{
  "d_expert": 224,
  "activation": "quick_gelu",
  "routed_scale": 1.0,
  "router_z_loss": 0.001,
  "parallel_block": false,
  "init_std_o": 0.0,
  "lr": 0.00475,
  "schedule": "wsd",
  "batch_tokens": 65536,
  "doc_mask": false,
  "steps": 7880
}
Below are experts of layer 5 (counted from 0) of a mixture-of-experts language model. Rows are named router (the router's row for the expert), up (a neuron's input weights, with its number), down (a neuron's output weights, with its number) and show model dimensions 64-127. Each number is 500 + 25 x the weight over its row's rms, rounded and kept within 0 to 999. Numbers have three digits each.
After each expert's rows: a language model's description of what the expert responds to. This comes from a sample of Wikipedia text that the model never trained on.

# expert 46
router:489437486485451478488537503484492497509545510515488523454463489499481485503493490481500499482558552494494502478490514502531478532506503500439485486450459517494514529498497496485465472487488438
up9:524540508533501458475489507504515457519519457506484522518428540446532495549510497508506495506501509539499503481507528483502547490501539514478483496509494488480490546487495484483542500484542491
down9:518470535505505473497509504515480480508523509503562462463520442501491493451563461514485483511520478505481485483526531491506453539473474501508468496475511503504502476514495448494535498491468458
up10:421495484438504465480501480521472488492471532497536509479546479511509503537540487489510476523517485468488480496501498445520511468496491509501506500494525489482499492486522485456485520473470509
down10:470481466519487463526499523481470483557477488499489493499486470519518498483445459484507512499517497493504471511495491465532520478482508501510514519513471490466497489523504506499510479493465492
up11:509447458449521489469464550473509456533469528482547471487481495453488476499539497483505514485515490505498503471543504504523487525488551507550503488523489475483504501511457466457495467469487501
down11:493421519489521509518511485508519460484495472495525483475515504469453493523508458522510503539484452504498473533499459507480477490497496490523494495484535491477505504548519491527496498478479454
up12:469503512457541447465461517479472489525559483511527498493492501502530494515487519493446473518497496505493481508524490498532512543492483536470500488511510523483522477484492503485489508518472489
down12:509511542518506494483499477510544542487494510527483527500534498502531519499558485499451517444540521508475477522544521489503538509559491500492479493504510531494496504504513512516486463495473515
up13:481497501465474534491553492507513513502491510533465517523523477517461493547543524481505464530474476512519520508516517496486492519471499490488446464470505497521501492507475459552517451530534475
down13:539512511474499457493511516504513511501539475478477480482503540540506497540505523507496461466454493537490500505504525511515501454525534528520518511452484441512509518514518475531520482462440466
up14:503447502479476511566476516516509493458485525504517543454493502477503484519522504470511503463502511471474481504483514530509484510502462506484512493535530502508512450523483451483471482522480469
down14:531507446499505494523524489472476526574486473477535484478499496504497508497440530493534456543511512474499470500531517505502504489512481543469511512541495449467488486523478499489505510476486503
up15:524478485529507517428495509472507565512545544527478497506527518526502489459513524501469496485520441506489498517493500506519522463522459520479518458493465509485483516483507502520513528512515493
down15:467508525532489467501528489507504499510510470498516452526482466489475542477518558507476525503490530480478518507498478519490477527500528483452494525470534525503457539505468568503474462490468530
up16:473452512526509501503521519487461511471502515511503468497485517540471487541498502529530482498512471495534519525465500486473469500519490525516549533513475464504486496519486479477483507487503494
down16:510566504491439438469480511512519493522498511502514503507515492498519492504504528513479520519507516464480511503515499487490512497501508522510522505494503541515500479525520510523499477520527510
up17:476508551515518479475485469510490507459533511511497476512515513473520541482470516488532527500520504497492488494530562465495494479484485466514457500502553505466556482514498526457448502527503475
down17:542517484532533491519507513480491498526480511459526555492508548524510528522480504495544494527469470608510491496509496484499503525505493510486476484503479466479498470521485493492507448471526504
up18:492514486454509545492523534468509498460528504522503521507511524503535503519497571504546520491507464495528544524548468538543489493521508534518491486511500499490576492513498482474511532517463523
down18:510470544509518512538467480515505522479481559524512497443505494479543531508475483481533530535478519503525483503507511462514538540526488526510514508508493480510483515489488515515488503488518486
up19:486506508483486532533497482513494536501546535513454544486496575478471516481519495455524439498537498511533499456479536462511495472460461490514485451511490510511528499500506495510485497533511495
down19:485502480476554470515488458472497474484544473459545555491550507486514463475508491505503526494507493497524493516511498531504490499494508525549511468518516487534496520532527498478486496507466512
up20:505457497549490542503517489514516557490524523493513440515498478491498495536504517463492489462503469477533516488499485476475461508510480500459487499509498503524506499499463497538499516482562487
down20:513492458551512528505516491489516503471522521511527490499545499518558508540515500467537509501510511490502526480478498493482518514487523525528524483506507478523504476482453487501475472510468456
up21:520540478468503507462477486493486498507514458497507485496485518501487498522474525521475489502504476513521517498465471502483477523483533492461483482530447512518527520450492543482474487462486513
down21:499513528504505531506548515463509501483443556527481498542466475514489477518501448492484510438473476503513542464520483492518516471515498516514506485518482469531477476506479531498485542541493536
up22:505491488491524474500521512466500539471486525501502545470481564501485465544489537490512459502496511463504476499510496517458466519523476472494461475515509503487533495504497507507458507474471532
down22:479571437506542496516427543514488514488530512513493527513481552474542520466500530530480457509535503509529485532471558494504503486541511505485489515498519508498455502468498480488500484513536501
up23:487500449480514483512527523519456481504480494540474527510521541468506525494492444488490476514514483508467477540502495508527535515473580523479490522467511536516512507538499442503497492513498498
down23:504480508549457555500507527504492497472503483519489505501564503496483526546509467475495467492487499485531468521508504504507518480508498506434506489502531519511523512471544560549502498501494516
up24:528484524553469501492477487490503447480528489549527454489485523481483481469490500497528484490525483488493513491492502489490465519436515503507475467493462505482499503522486519494511468544497474
down24:484507505478514498521515496463468562498478485503468452560494516486495532494511524482477512545490483499494441502471463452503500528478479501536478496505497488509479477509536479441515509483467537
It responds to: Word-initial lowercase onsets. Opening fragment of a common lowercase word after a space: h(our), h(urdles), bo(w), d(rums), gr(aduate), b(loodless).

# expert 31
router:487495522501469454486465461523494464495505530489487558508482489507515488498529566514491473484501492517470483480501437450500477530535506567472518531494476542526502512522476486512501488515566480
up0:518504534517493499476512496496475525481484518497505526512525520522453509526542516517459499523516526490511512483482463557511505488463513496536506517509510491530559473449467532458499516513503464
down0:511496479495466495486511498514471521579521491498484504501498530526502498498476479458531532494459503519497472511441481500511471485505533445507478484501519520430514494484521524463519528520509511
up1:510506529516484568513492490542519474487515539496498506522485530481510479490526517511501481478511515495468476492547476479472482505514528482546454519506510503551470510528488479479543489474475441
down1:488542514437495469509479531511500474520539506531504510494520514489485510481494490530550501488511463484485504491467547535525531532471506526475469468521502482493556511495440513462499494495473515
up2:528488499522532534473503481480462451494485507444488474495465520520505459493485502531523469470489530541495497464518489520517525543463526500511464441472490523562485499459518530521491531517515466
down2:475484487489515498497481518516527524520478524529518493490585495487495546487493463477498468534472491502557494539523515470480518527497527513515477529525489507477485522520487435519564457485482516
up3:499479512474497532510476503544485532461485512502486513501480468467484489490541487486498500526473464489505531526529458524488484515443536491573578521471483528515503516497511518549521499507505524
down3:494473499506482455497560540550486503501546495530507506481517525496554545486493501486499484459486496474526470524482518497498478545506499484501498515531516558552485508477471534505528512503470500
up4:539491511511492505486476511458527532491472517501474510500527539519501515466564509509543452475454522513500497538489493464508467532426508486471506520494485548488493507526487508504495494523472523
down4:481544480507559460504502495470478447497466500492504485524504488464466488527471520516450484516550491523479540506523523517472539522545491501528526482478501506471476472489518468493487481519469539
up5:525501508489469478536507532459499526528523543544553515498516528479531511506494504465531475496455492479496522526474491487495521518514515479512478475494522505515496474499496514460499533507479493
down5:489518520524452483482499487458508501466489499492524550528528496468453525468488544513484507544541490477529502489491508490495490512541446485515518499534488489523499575527480494467502510493478522
up6:515517497503523470459457509487492532481461531515504529498452522499516537482494484442499508538525508497494504517532503478470551548506460501511484452523461462493526545481515499520513474494528468
down6:463489523529496494511514499490518524497483543477503460503527505480488518473511483517491558476457483464456509514533509508497466499489519482462535494496496470522529520524448519470541515491472502
up7:526489551484507521503482496506515519471478495464460510495499538514530533528488527520526471503485541496552522475458496543487549513504455459500502458501489513496502433527503498508474494555484515
down7:488526489496538497511506489486483487513465470542528499483512507506483514485425495510518473514524452546469509538464541479485478480504509472467503526510477448522510559495518499489494492492516504
up8:481521525482451473461471539470531448496521478511464555456504516513483487515497492541495521509509515490494529519477480522516506499510535517510466530505466496494528506498495496483519496497482526
down8:475506518467515530529468487486476500517481485519500534492535475503548559517492494522518547509493481483437498506475484532445456457455532502493505510514513432500529545496508510494527500505474497
up9:492515543486474472480465523468507490527545507480520488493506494473548481529507518464483501491503494512505517505565475492522493491525525519490543539529519545492517517501526497477538506482521490
down9:478459512476506500482456459541521532492541465492479507513503492505461467518555534481516509498528491489473477526503500562485516503487511494507500475533547513448517491503508500521501569517499439
up10:542506503513514491507506474511494528500521462542512489524478538494543535520491510471479475497475496541513442502530512505515453521484510535481470490506529512487515472544500524499486504483516489
down10:446502509511488529491474477509503515526474509503494478478536502506510479463524500518525484500498491479474571484518496486490514444507470480528506484471452499540467491494500494483497474518487544
up11:493510494499475461494509484531490469542523541486525521473469477518526498511514518526473509489556520532478476520528507439509522494491466531509493539477490504531518544518527519552505502497486497
down11:494528492518501517491466511467506516546499491497476480507482530493549466480479484522507494467530467497504508492554491551455522479508510489494498496504496477537484504539517507517472513505553498
up12:524527488488498515474516485501467495446497456503504507491503520489493531470516496455467481488463485510487512472489509485468511506513522461532540510514555507508513505466481495493548513523485506
down12:564462500500537502496524529500539478502496512465501485469519484482536516503517492516463506506521500506470520513535512480490523501521476470552474487489502507534489549496477513502507532488527469
up13:522536519473467542490493496499501514483471510452454526508523462451535490510504489466517474468457505530515518505489499454463489496518516534547509479515454527510493483473510497506559479505510535
down13:510505520499535508515467483485498473474498500503496513490537501525480503503497481519486530534518480486521487544519518524496547484508475491490493465495507512486558502540494474476513505492517435
up14:503476483513439501471495476505508452491483510501500500461500499490457523500508510458477477517435489487500533474483473471505520501505533522500514512463449522511489525504492457528532514547487513
down14:484537494527476524551459497497553543468526518466497523507496538503526485476511490492506565474498452497485510519456477515530494511528500525473514486507529485483496538516556492524495500489526483
up15:469516494494481515467466512484491525494487524462510523488482458483494448534500498512502452491552490528478468496510506507483460532535475542513464510474432488548463516524502513453469497539538501
down15:482517536526510514521430474531537491498459501465483480470463505498502517515472459455514540508525501509494539496510481517500483518527517486546459507527523508462486499499502510516540486463480533
It responds to: Noun-forming suffixes. Noun-ending pieces such as ation, ment, ity, ure, le, y completing a word before of, commas or periods: investig-ation, artic-le, acupunct-ure.

# expert 19
router:491497540520458480494535502517496487472554519538474510519469500487476508546562518506521479501513490539442481477505516524522505529518535489458501496491527497508493502502507487528520498493493519
up0:500465512464456507537506508479481458497485522484488465492535541512497443452504511504550479507520508511531480513439506506472516483449466510496502535485483538521493523503481472526539539539487514
down0:477578486484499521513518461505513443523474500474470523489522496468524496515529473523470531532513489492488464496470534522497479467535488496480534495460543484466530514527498489521514491462476528
up1:505482474495488466477517513460476486506469476457513507484486488465514451572501535485498481459465516567480536518501486492499542484483506511537487508475493522504506511484551513444519517499503517
down1:461506485480520540504537535527481478498508515491516504501494478512444439498474510470498506479526466470478482497478535506524461534472516512539470535517471464526487493478487477465487504495510484
up2:474459470498511497500518489554503503480477471532469466501492502526457519495467520525500480484520529486485481486492507476542506539470495503426509494483498475511493460493485517471501540469497523
down2:504466509449497513539540509522498522458497494541478501514493553483507501474522518513535482470507547496523512527471522521475556506479478498503509463561499487475490519485472461487493492509500496
up3:547517530478475525534506471518521480512502534521487493531502461539518497491486469527479477478465481555505436535471510511535487528534507512492460477472517543485479533473523516478490517456497489
down3:476465490517478483485500475500506474475524506539451545539490515459521470523495506495503531510520567487525480437514491497544516528497463467522511512484531518497531500490527467515484463508475505
up4:506516475486527484464488515485502516458495536489530468508471460431469525459545511487512504504495553516467464541488499537510480542504523471523469501488495541526471480505520509485485524510479492
down4:467438531512482501491518512512501496490474458537514507526507509515487492472505475527487484523482482484515530508512478488535464468488506508570498518509490515457515532534481510480455487485448507
up5:541547545489529517477481462463511513496529492512492512515490504474511495458529524538496520524532509547472522497511519487482529502521495538482492504433536494480497479530471502499486474489503538
down5:497571500477464504546506515534487488532506520497485517500485505461451526504478475487513513531500522485530487486535482492502550443524485528502456498508494460480501513513483490476482475479500514
up6:488511499499474502476500494512470472510486544492493489466540523442453512502485514512473493522486485464535516530512513535519458496493479520499494510475477484529510484517460524463466494490490475
down6:489489483494532546497496521509518511514531436528532525494503535523505509544473508506524458496533542462510512456486482495526471535471513550503528503492535500497512498505488501526486471475485492
up7:481484522500479517485493472486510542515503491523485496505464488533519532544503506486485459522542502509480532509532491491500527497470536491499468527490470521504544546495487491518552475487474517
down7:497479509477520474519535507504520511489506496489502488465472469490502474554493487512514527510519517521463489523534506457548508467497469455507506485484498541462466476449485511497473541503481500
up8:501477436485473488486483482513526520488527479483530523465459529502503494467471456523472526478493519514477509571502519486476459469553538488529478488511514480476485459485500483514537482463493485
down8:530494488516521501552480505489504529519535473529571550488493506478490494487517525477537501525530469484456496500518517536513521482525506511491490514463455486478503496525505507528537500502527495
up9:504462436468493518499475523523494499475505498486497505489494538505518505546530480485493501531469511467538514484509504495475514492452523502502487442491510507492517454548509519503489539480496528
down9:484469517541520482501528480508526503496469521530515464484481454517467513495502496499486487526528485508501465545505500520421507494523513465479552480535500484512471500514510542487540452511477539
up10:508499491473455489549503473453501451528475478509484485477501480478496524464518534475474467485494531468498528506507489543531513527486501461446498494491510508447510507497472520467506478505481502
down10:564471523441478521498504481507532498504512520495499493530516482490484472485508518516492516525496508520512470497497534470488444523467473508481478479498479485504504480543501514503516496495499510
up11:505494497518563502494521487474520487499515500489511452483433521448506517496505514534501517487470546509546459541540550486494529514452512516461480505474471510497519497478489513476498516482488533
down11:462493536509496481493511488511485533469495522471532508497522495503487527478564504496518514500502554513448524474508545468536523520517481505543491505468475504484484478510505475485528515498520502
up12:509467503524537519474505539571474502520486536522487535501480529566521475543526534492520477518539507518509462532507498480524536559499478494508476524517512525514495496478476497525526485487536512
down12:529478487492481540514461524480504528513518540506525456501539526491493514476511473479497508522469532507466497522482524530490505454526496430522494502525494477517513508481493513500559529505509512
up13:513488477482473499532521539533486528468503461482471507486470506457501512489516496505492496496459487481489495504480520495506446516551507531473497500516497463468495507471493493439474480482516515
down13:482481497491512516517503505502486502524506472496523474566547507534514511507483477493502500518538483471460492490519564508519511510512495491437490523506524534540507509483469506497508472510481518
up14:477458525480491426431495497499451485456545546502468508503490503500485460513514527523509510491506481506477448498498502503493504503498506462526562472489509502435510484504486468511493513551480496
down14:462513538491514508520522522512500476530529513458492478493544522485505519439516492439493540502476511538501495495512503550487500511489506499466541510515471484483485538453516484551503507495499500
up15:480523468524484441492491492507511502496528487468522476512500485479501511543478546518527511494537491511467474467497455506448471489486504521469476511546452487488530498477527504453500531534485451
down15:480466485493526497508546508532512496503501475522474506525475527473528504535472495489511495525466486476501477508514526477511488455523508503463501491499527480461526502563503503523484474508482510
It responds to: Single consonant pieces. Lone consonant tokens, mostly c and b, also p, g, gu, cc, C, in the middle of rare words and names: subcir-c-ular, Vul-c-an, Al-b-ion.

# expert 35
router:523494488480516487460516522527508517502512500545500479515488486505466478504495500467502433479488557546441508469543473462466473529502503498503488529464516492540522512491511498494500478471484483
up9:493511439516509540489481471501460496489473509510497522494505477510495501497526470513477464466525518480522490524497520496504501524521499502455508459452504464505470504509517458493478526487460473
down9:534509531500486497501523503490516508501487476530501514529473536531555494521487477506518479517493476512496523507478504505519523506490470554500543497491486521437515489512515504507477509573498519
up10:508521502489494488486462525466502498514515521481462461508485506475480501477482537499489515522508499534509534490458508466516495539511534532475469518481514549528467511532523454468552509495482508
down10:485487483471490466487526534532500485464480512514513494482491528480500488486515486490478473475495493482486464488470527523492502497468478534507508480510495495502515492474482520541493527495475482
up11:493520511493480520482483465509511463498537490479475531510476526499497508503477506495470494493486511490539551448513471474523500457519511461532488502482492556524505512484504482492554496492490487
down11:547497476485530522500537480517507519514506515523508489473500503504478545497534548477460514489509492497521468467469524480502516498494475488476479484521552491448478515511507453533470478486495504
up12:482489490509503470481536503529512487504505520481540472493487484526505484500513499510505480495506487491524492507494424478480513477493540525455507487493507462447522472477430530505505499474497498
down12:535493479518447459477514464509511541543515494526493483505489490481506516522493535494516504521500531528483530440504510493505544513510471464516500524540477490511479453556500501526520508521524464
up13:474482520449489500503487543486493511472493482514486457487452491459489519534491503487501517466519503556482486526478446477477533507553500502521489513509510500453558492497514527505440494506478473
down13:509479503494509526459535547493536505486519471506503495513526491505482477460507457491425471485519473480490470490529499540516502510504496508499504499482501509462531488469561547496451501448494480
up14:474503533475492499486491485461476532526507471412460507488479475502500506503440472476522557521529464501536523511508484484518471516542524521489502509499499480487463492522479516427478484513517482
down14:457479460532503493501486467510512502539482505526495506497496494508504528520479480465526480520510491502505499557474487460489538491489519492509470472486521576482542494506505507501489501499477502
up15:500444520489501514515502486509482490505505515509547489434509508452507567543502535498494490498490482495517493504491463477548492535547506529498500460435461491486511503556460524514492485539448465
down15:498502551459506487482546493512500464510505460467542456495495496466534525536529517465492505502499457470496515528513467504499492507491509467551477488562489513508486492488508531498493522488518524
up16:470448516469511510491496469465505515536494520455494523455531464507513511523491514503529473496537522452448503514511460448514490486525518509469463508462508492459532486492482479484512538500502530
down16:471521515436488498499506503477495507511510484492490511462484538479483511499518518468488534530429561523500480505501511519518478523540486480496527477477557489511513503498488514536490553495506465
up17:481537544495474486510477482517495477534472469512477519501509512488494504506449530434492483543509497515505509435508507481542468545502494518475508542520464505522522544483512474476463507498490463
down17:522488501557511486491523501475516513501504506513500479488515485553497514486509458508467485464471507463537473536460443534475506537511491480494482466464513520484476507500505537434483478523502509
up18:530484544509470510521484523524490506474494475544469497508522555550487511477520528478500506519480490472454487536497470495521484515558495524531527500452488533528470521506479517483506494520502495
down18:471541494487512508468564519483505511509508477471498492492522493506474452468492502530480548493473507474513521466465504497509482477458530493464519503523524479476498512461496539510444491435519503
up19:503498466487503506486549466489457548443513489517484481487480530463504497523453520482471496518526524486471478464510554529514521512528500537525516496517513533534508450523493488485501504484568535
down19:482502509465499508522463518507478486506477507492555476472504501490504484508463515509514527446494520494539483451514555512505528508514496519505510512504521516498480509501463456509477532497505490
up20:524519478488503491496517536481487497529523527477541486541470496504526479516516481484493476473453504516487544506504507519487498489491502551469510435491503491513537470494504452514481530483522509
down20:506489485477497521474530551509523519446532521528497490496493477523448503463513519477457523489483518480484476522490513511531485486511520547445491498483486479497530500479537481530508493466477457
up21:505496485510517483490511549470525526479526501511520534492502478502536484542489490495449486531459518534496543486499530475519458505484506536448469528500490473469480470508530490474513498522479521
down21:497517518499500490480486445506487527505519495501503513488522506501530482474489501536533503491546474502534511454545553487528459518504485483496503534449488522522470492523539460552490476502465494
up22:479500449465498489475541515504542509478499502449535474526470521500492506476465506534502497453497488528541506471458506461494496491509514499501490531486525493466492481491482489497513464437518452
down22:478487454503493517472459507472520443507494521480506482478501463455473495465481468485538559522467545479546527467515480501514516544467528526505503494515526485462489497502513491510460509494499440
up23:501500548496465490495570518474482521500473535515483533505530503509475517527499495537521476520500516473468510467518507521502504502487504519490511491491482550520530500505470452513517500488489490
down23:488529484533495522504555459501544507515524462526522514502520472533497492496505450510495465510474489490498511503473501510480498529475518515490464564486551498479469521512506488491530525497516515
up24:509502501499506484458509507515479519472492464511507498499499486457477533509495538506500521525489480489549502562473519459504478539508550506513488530518429528515522469566448513464565489480504470
down24:532465517461507515516518509510477487523498531513488466536494461473514492496494491503500491502484473491461524479499519517487485492493493516522545455490478503502510469495496514472467500543506480
It responds to: Early word fragments. Second or third pieces inside longer words, such as ta, ph, go, ed, plus short words mo, up, free: main-ta-in, eu-ph-oria, ne-go-tiations.

# expert 5
router:488495477461534470475518472492455473438527503507470500449487522459478471523531560492509473501520521525483496483492496506488510535509517523502499504502487509552520476482507453515521458489531481
up2:514497521512497495508545445546477494469502501485509489488496516509508445535478534541455495442515493483446469506489518486544511511493495487510486507524497507480507494428525489486506469562494460
down2:533493516502500526452466496546525506470511471493518486499497540513542508476504503505495443500492482506525522470494538570501460520518562539529489524513491487482525549531495490544514527484533515
up3:489508500495486470499459526483485550497512463511490520513521504495521484504447491508551484482507481490546474487497455531523517510484484519495515492494475467491451497537510503513510464550511477
down3:447488531474465555573521520516499552518492502544523478502467458511483509494481514533527501528524471515468483449532505507538495457471494479485488551489502531475513507522514472491491523487508499
up4:533462485473449468464528457516509490520494503465465490486514515528503490486504537526478463526484487511526487457467466450468487514496546479481481494504501515486487487484530451493515545518518482
down4:494508509566488497554550507479503533527514494521558477503507516513493531491522482519513493482513520507521498527525475530511526505518481525503480468476484527496511499527538498500550519538502523
up5:505468500495490462471474479517498529451507523492506486510497555470441506534505476481483501531496477499496513514493495448495505506501529491511495526481483516486492486492529506471534531501493511
down5:514508490488489490491489522510537470506491520513509509515444482521464505489514477518528496517472443540459514428483511475481513477517499473525540468452527495492512487440497515494478540494546481
up6:477481497495542500477490545554503517509502506491499487530441488506471470492526525472533524490514505528497510514518472508492471509502549532502560523509446493515449475550470499492526524492529522
down6:501483538520468466504508473527503533481493502524499481469527468478458566515478431502462522506480469466496493517517513541463481455513525536514481527525473502459524491539506495513520486503507478
up7:477521508504446516519498526463517540485513516518480507472472540590466462500491493512510489483487517486512474530465500452479505526499491483510512492509485495491575480481502541497496496488521509
down7:533508495485492486474531489493473511533559497466522522514493505486492505473503501471452532508506502485492555503530479507481460472512494502539511515517514515503488477515473493506466509492457502
up8:433510479484505496504504541511454503501499451509532504548536504490472518493533471495497511520463514522526475486511515449500486524484506506562510511511466510506516502507504496481525510513455465
down8:487525483488497472512471487523534457529480517466459492506475516477528512509515555504494482549490512500485520471477499482473517450535503432512503526508488523520498458470479461519518521497524529
up9:538488467465512487523513528491436473510527517539540496475501515462490507533482518514518534506484518494487488489519500469476523491481507481493511529484443541501500509493483488516460505502520462
down9:561490484523502521514525512515475474544488518500458481512504506557474474483513509513510488519502520533488564470473472462512495500518496502509512509467541485469511522464456520476530511481483497
up10:519459509520512515477502504446517504520495458534479554499551508501562515514461507480482458491551517486526455509501486538516491505544501556484478489538527534520518519494480505528522519508523529
down10:474521473512517507530465504499533484491453517506481516510471465509470452472499512518518500492499479502492460507471508443523482511528507546497473484488496474493448506527542494532497544481500543
up11:474480518501535490505508481522494484535509514501487500491460489538519503522474517450481465518526517510488498470482555505534444543446537510513471440530525476500494488474522452534509508455483478
down11:491498455561489485536518494518511503515463489541491531482493494507470512486483490520494496519530514479509506472491503486500517495462492496552467514498501497515495501460536512492520476524489512
up12:463505505509457495523509547470502470495479471518529541495483477492502472506545511536487482540508545483503553560493468495477501535486484472483523508502508531462521467507447489524493497536496493
down12:505511487498529517516495522478505489512443478468475507516506475514515469485526520513492507557498475504498488481495502533503494511558508461463487513513483496467484481546529484477544472491498526
up13:544502482475510521498453521495493528433511513493477481507478512498489480482524520491472508519530484548445484518526503519513486493519501488493557557483492476498494490531468479531486501473515508
down13:513525489517511479476452526488456481532526505462461471492506461469522488560496506504470519492485501471530456531534533524468481534460524498541520519484511516459466520485467522476480484506500471
up14:489517505531501589519524481448542513427520481490492497475518497485463499482476479524509475508500501496494519530499510484484517512487533532497518505502484525480482498522460516534508455483501480
down14:475464557515480510512513468514469486542505523492523502517476542493491462530443471476484489515497502526466484508475527507469490485503507510538544479455499526506471514482487548510515545525467506
up15:528511496462447494511548547539492479481510470493486521527490559500513498501519512459472501469469505506530525485483538512512506476536467508459470503467549453501460484489496461513515535505473546
down15:502518428508494493502513455484482466460546506463576516520474485518520486494545511502498461489533519494507529432493505482471491522459494469550532499513502519493526523475497517513477494496515459
up16:527446495549449541454472558492539510550512482498493496522508535518522521513474468488499509541489451490484489492520498514476439535526522530509479508517463518502501470502504521461463509501508481
down16:497551511455502515499505521485460564463482506538500525502437530469497537517499513467422505475475507469544465461500516547526517515486508541506480492553489531497513503463497528498493509515515528
up17:539488487522492486536491507515536499467507502521534443508484483489542528594517494439500475522536463503484520478458466496506481512488497501485484509512480507501503485431516516488509547500491482
down17:507462514505513529496541490523477479526490488465519488538481477530529462540469493520485476498491542466576531511490511519523503527508507522518491474468514518514494502506468461508504496523455500
It responds to: Months and word starts. Month names after in/on/as of, plus word starts like con(tact), join, office, south(western), and legal Act titles.

# expert 22
router:500455491479475489479538452486488496436507544500510498484510515503526485489530540512509444510491520500497486506478435477499466513495495547476510549456486491546495522493473507513491458502542513
up0:485494470495428520503495478527546528490481507460483500495534515496477530538541465499490489548540499505529501501475505494489479545504521461483510531491505525485462506447493485496537503483480497
down0:485503527510493517460501498501515518528451514468524496523528560502506499516477463500484510508512484503518493484465504498507503512477503482455509510561531515524506487487514499535512475509534506
up1:485527472482457522484507470482494544487500456504480502494481482475488513490517472477509466462524473497518510505492528481447468482456507521469523501443503461499519521452510483498501473493530528
down1:526492489505473513502485529492488499527448488485504491519511472491504531472490462503508532552526480530451492498554507451508489532502488484495484549520460524537532508478483466528512439503492513
up2:473488453519480521468513457568467513500532531538507542488507479546488485492513519505509536466504509511532475451492510517494507476520507507480490502501499492486476525468517506526496523517537459
down2:467505534516524513496534524458502516465510493476526457498499506500519495508500508476527508515484476510477536522491524502514523516484509519498526520512484493491470461469509514509527497530519513
up3:477485495474495505492516522495478437521505502557511506499486548506486479518494502505465479519504513489509532499489465544490531465526516446477540452509495505503539497481517504484541488521489474
down3:519508524473497474522502473529496498527471491510486488526492487515506453526499488538482482478512505479490485530538528520510473470528528479529511520499519502448569484575498521515478523495449522
up4:478435514514505525503502505490519453498478518527504491502495489506510519505520470520483524490495521449493524507500517502527508497538433473496471457553491486439483524483534473503498516509449512
down4:490511479503494488509426475504498460508555517531514543491470513491488499487499489524517533480496495518515542522495486480497494491519491526507486518506533543466527490556560481524516475489523498
up5:494479437501497485489530444532473524523495491507509507449484495509506518481485481522506517494479554481527501500461527497547498492506495497465524478535507559545511507523474522549518495475514466
down5:510517536492481480488506521536505508516467523533455497486491506495534513501468470488516509470535512493511472537489466528537518480511502517519498541469502501470491442526501486512484445525479495
up6:485520494512507485467454511531479551503537498530514508473451540507502460465507475512491493481521474513440477519486471498553481527481534502496528515508506511475473459525530468501551485539526536
down6:491509512493522530503509496523535479490514489527501482438500490511517559523496480490481525532470549484503504530482554501513536481500494496503488494452554471498489496496505485427529512519472483
up7:538506489484477481490539465540474542505501531538509516513512461518493534523515518512502474503521519545467514492519489527506508519470515436473480493516499523501542463542451470517515511527483514
down7:485484473549442480502492471480503474486508500486529486489500523492524471480483510489521464515464522487537496507432505466508501475491486506439497493505470469478501504498498534487472511516458471
up8:509472508487508482511528484518502455499495520515469485500432519492490524519516555478499510509538463481490474536481476528529509530501500488528476509461504519462504503534464518486483455511499486
down8:528524542460549545513493525475491562486512452504491508497465494489507539511493504472484520511493547498499504544509511538472502512532530509572505515511495527490548493549484483476485500476490504
up9:546553495567504495493530448492462473510495495478513460533473488493502503551504493534477484479497474501487489494497469514489483491478501499520481509479485512501506456465485475469508532522499478
down9:476530528488518478487529461510501504497506468449494510474471488515511479553498518506471513563498482557506508492508505507470474479500503481514475555464475518549450531492479483502520507535473494
up10:479497517484476470522513479521453469544508494508532501492472501485520463473460507527502521459492486514489512443455487495499514512519501498492518475464434506535480496490476477520503486515529486
down10:517527499503557525561493512547516491462518521483512527476492527472478543531487477491490523501515512515510536519468481505495513532541528459536518514500539507510480481490514441514507497516499513
up11:513512552480514506512537507495506529472506530502477480515529505516543535527478479485536449537540509503461493493496516498467424445533495510511525494497455519480514477484494483542497490507453440
down11:440565455519513491505513529499483524492507468533507486455485508527491472511521503508484448496476487492487527495512495530482517486521413500528499541494541503472512516503520489490488531529529497
up12:494515514516510487532483465511513452508512527524520493503457496479485500549537481459483519503464488486574534517510457511488496516529515503487483493462485466437465518485540510530492501479497502
down12:446470514485498530495487515509512517478484532507516510495509493507527522532459503459529483554511491494521545542459505547459513474583501469462487499472484497502471535497464474527538498468496528
up13:512465490458516510511498554509500506524518510524509498515484516547467487494535498475488487518508483523521504521486488522493476526453552452487510491485511536499469462500492517537510482471487476
down13:523476471526513539466482526466489513530471499498474517495510486478458526497500513491468536451515493514496487471494495500554492426466526477513500536524488508497511506477478518488511491513539536
up14:503491503492472538528527502502492493484530480512500479496513511471533510517535528494528474537535497526466525499567493456487491444519503481454501515475491505512543505472501500513527453512494552
down14:507476447475498493519515484527494463481484470499522527491513473529488497495550524471497519461527481465462492549524549541475517522507508436511505456545532488529508518484522503513535499495500474
up15:511458531451456520516523519521514445493445472518467489528514577538510510530523485491504487499457455506516534512503506475552509517478521534528512468496476515536526497533507500467483494499522540
down15:499511540546503508487501505492527559527460500482526482533519438492460487495491473494526446557524515505499479498529490503510473496486507480521486456510493473488515520498499482506489537487528505
It responds to: Latinate stems and suffixes. Middle and final parts of Latinate words before -ed or -ive, plus words like such and use: imp-act-ed, gastroint-est-inal, ec-lect-ic.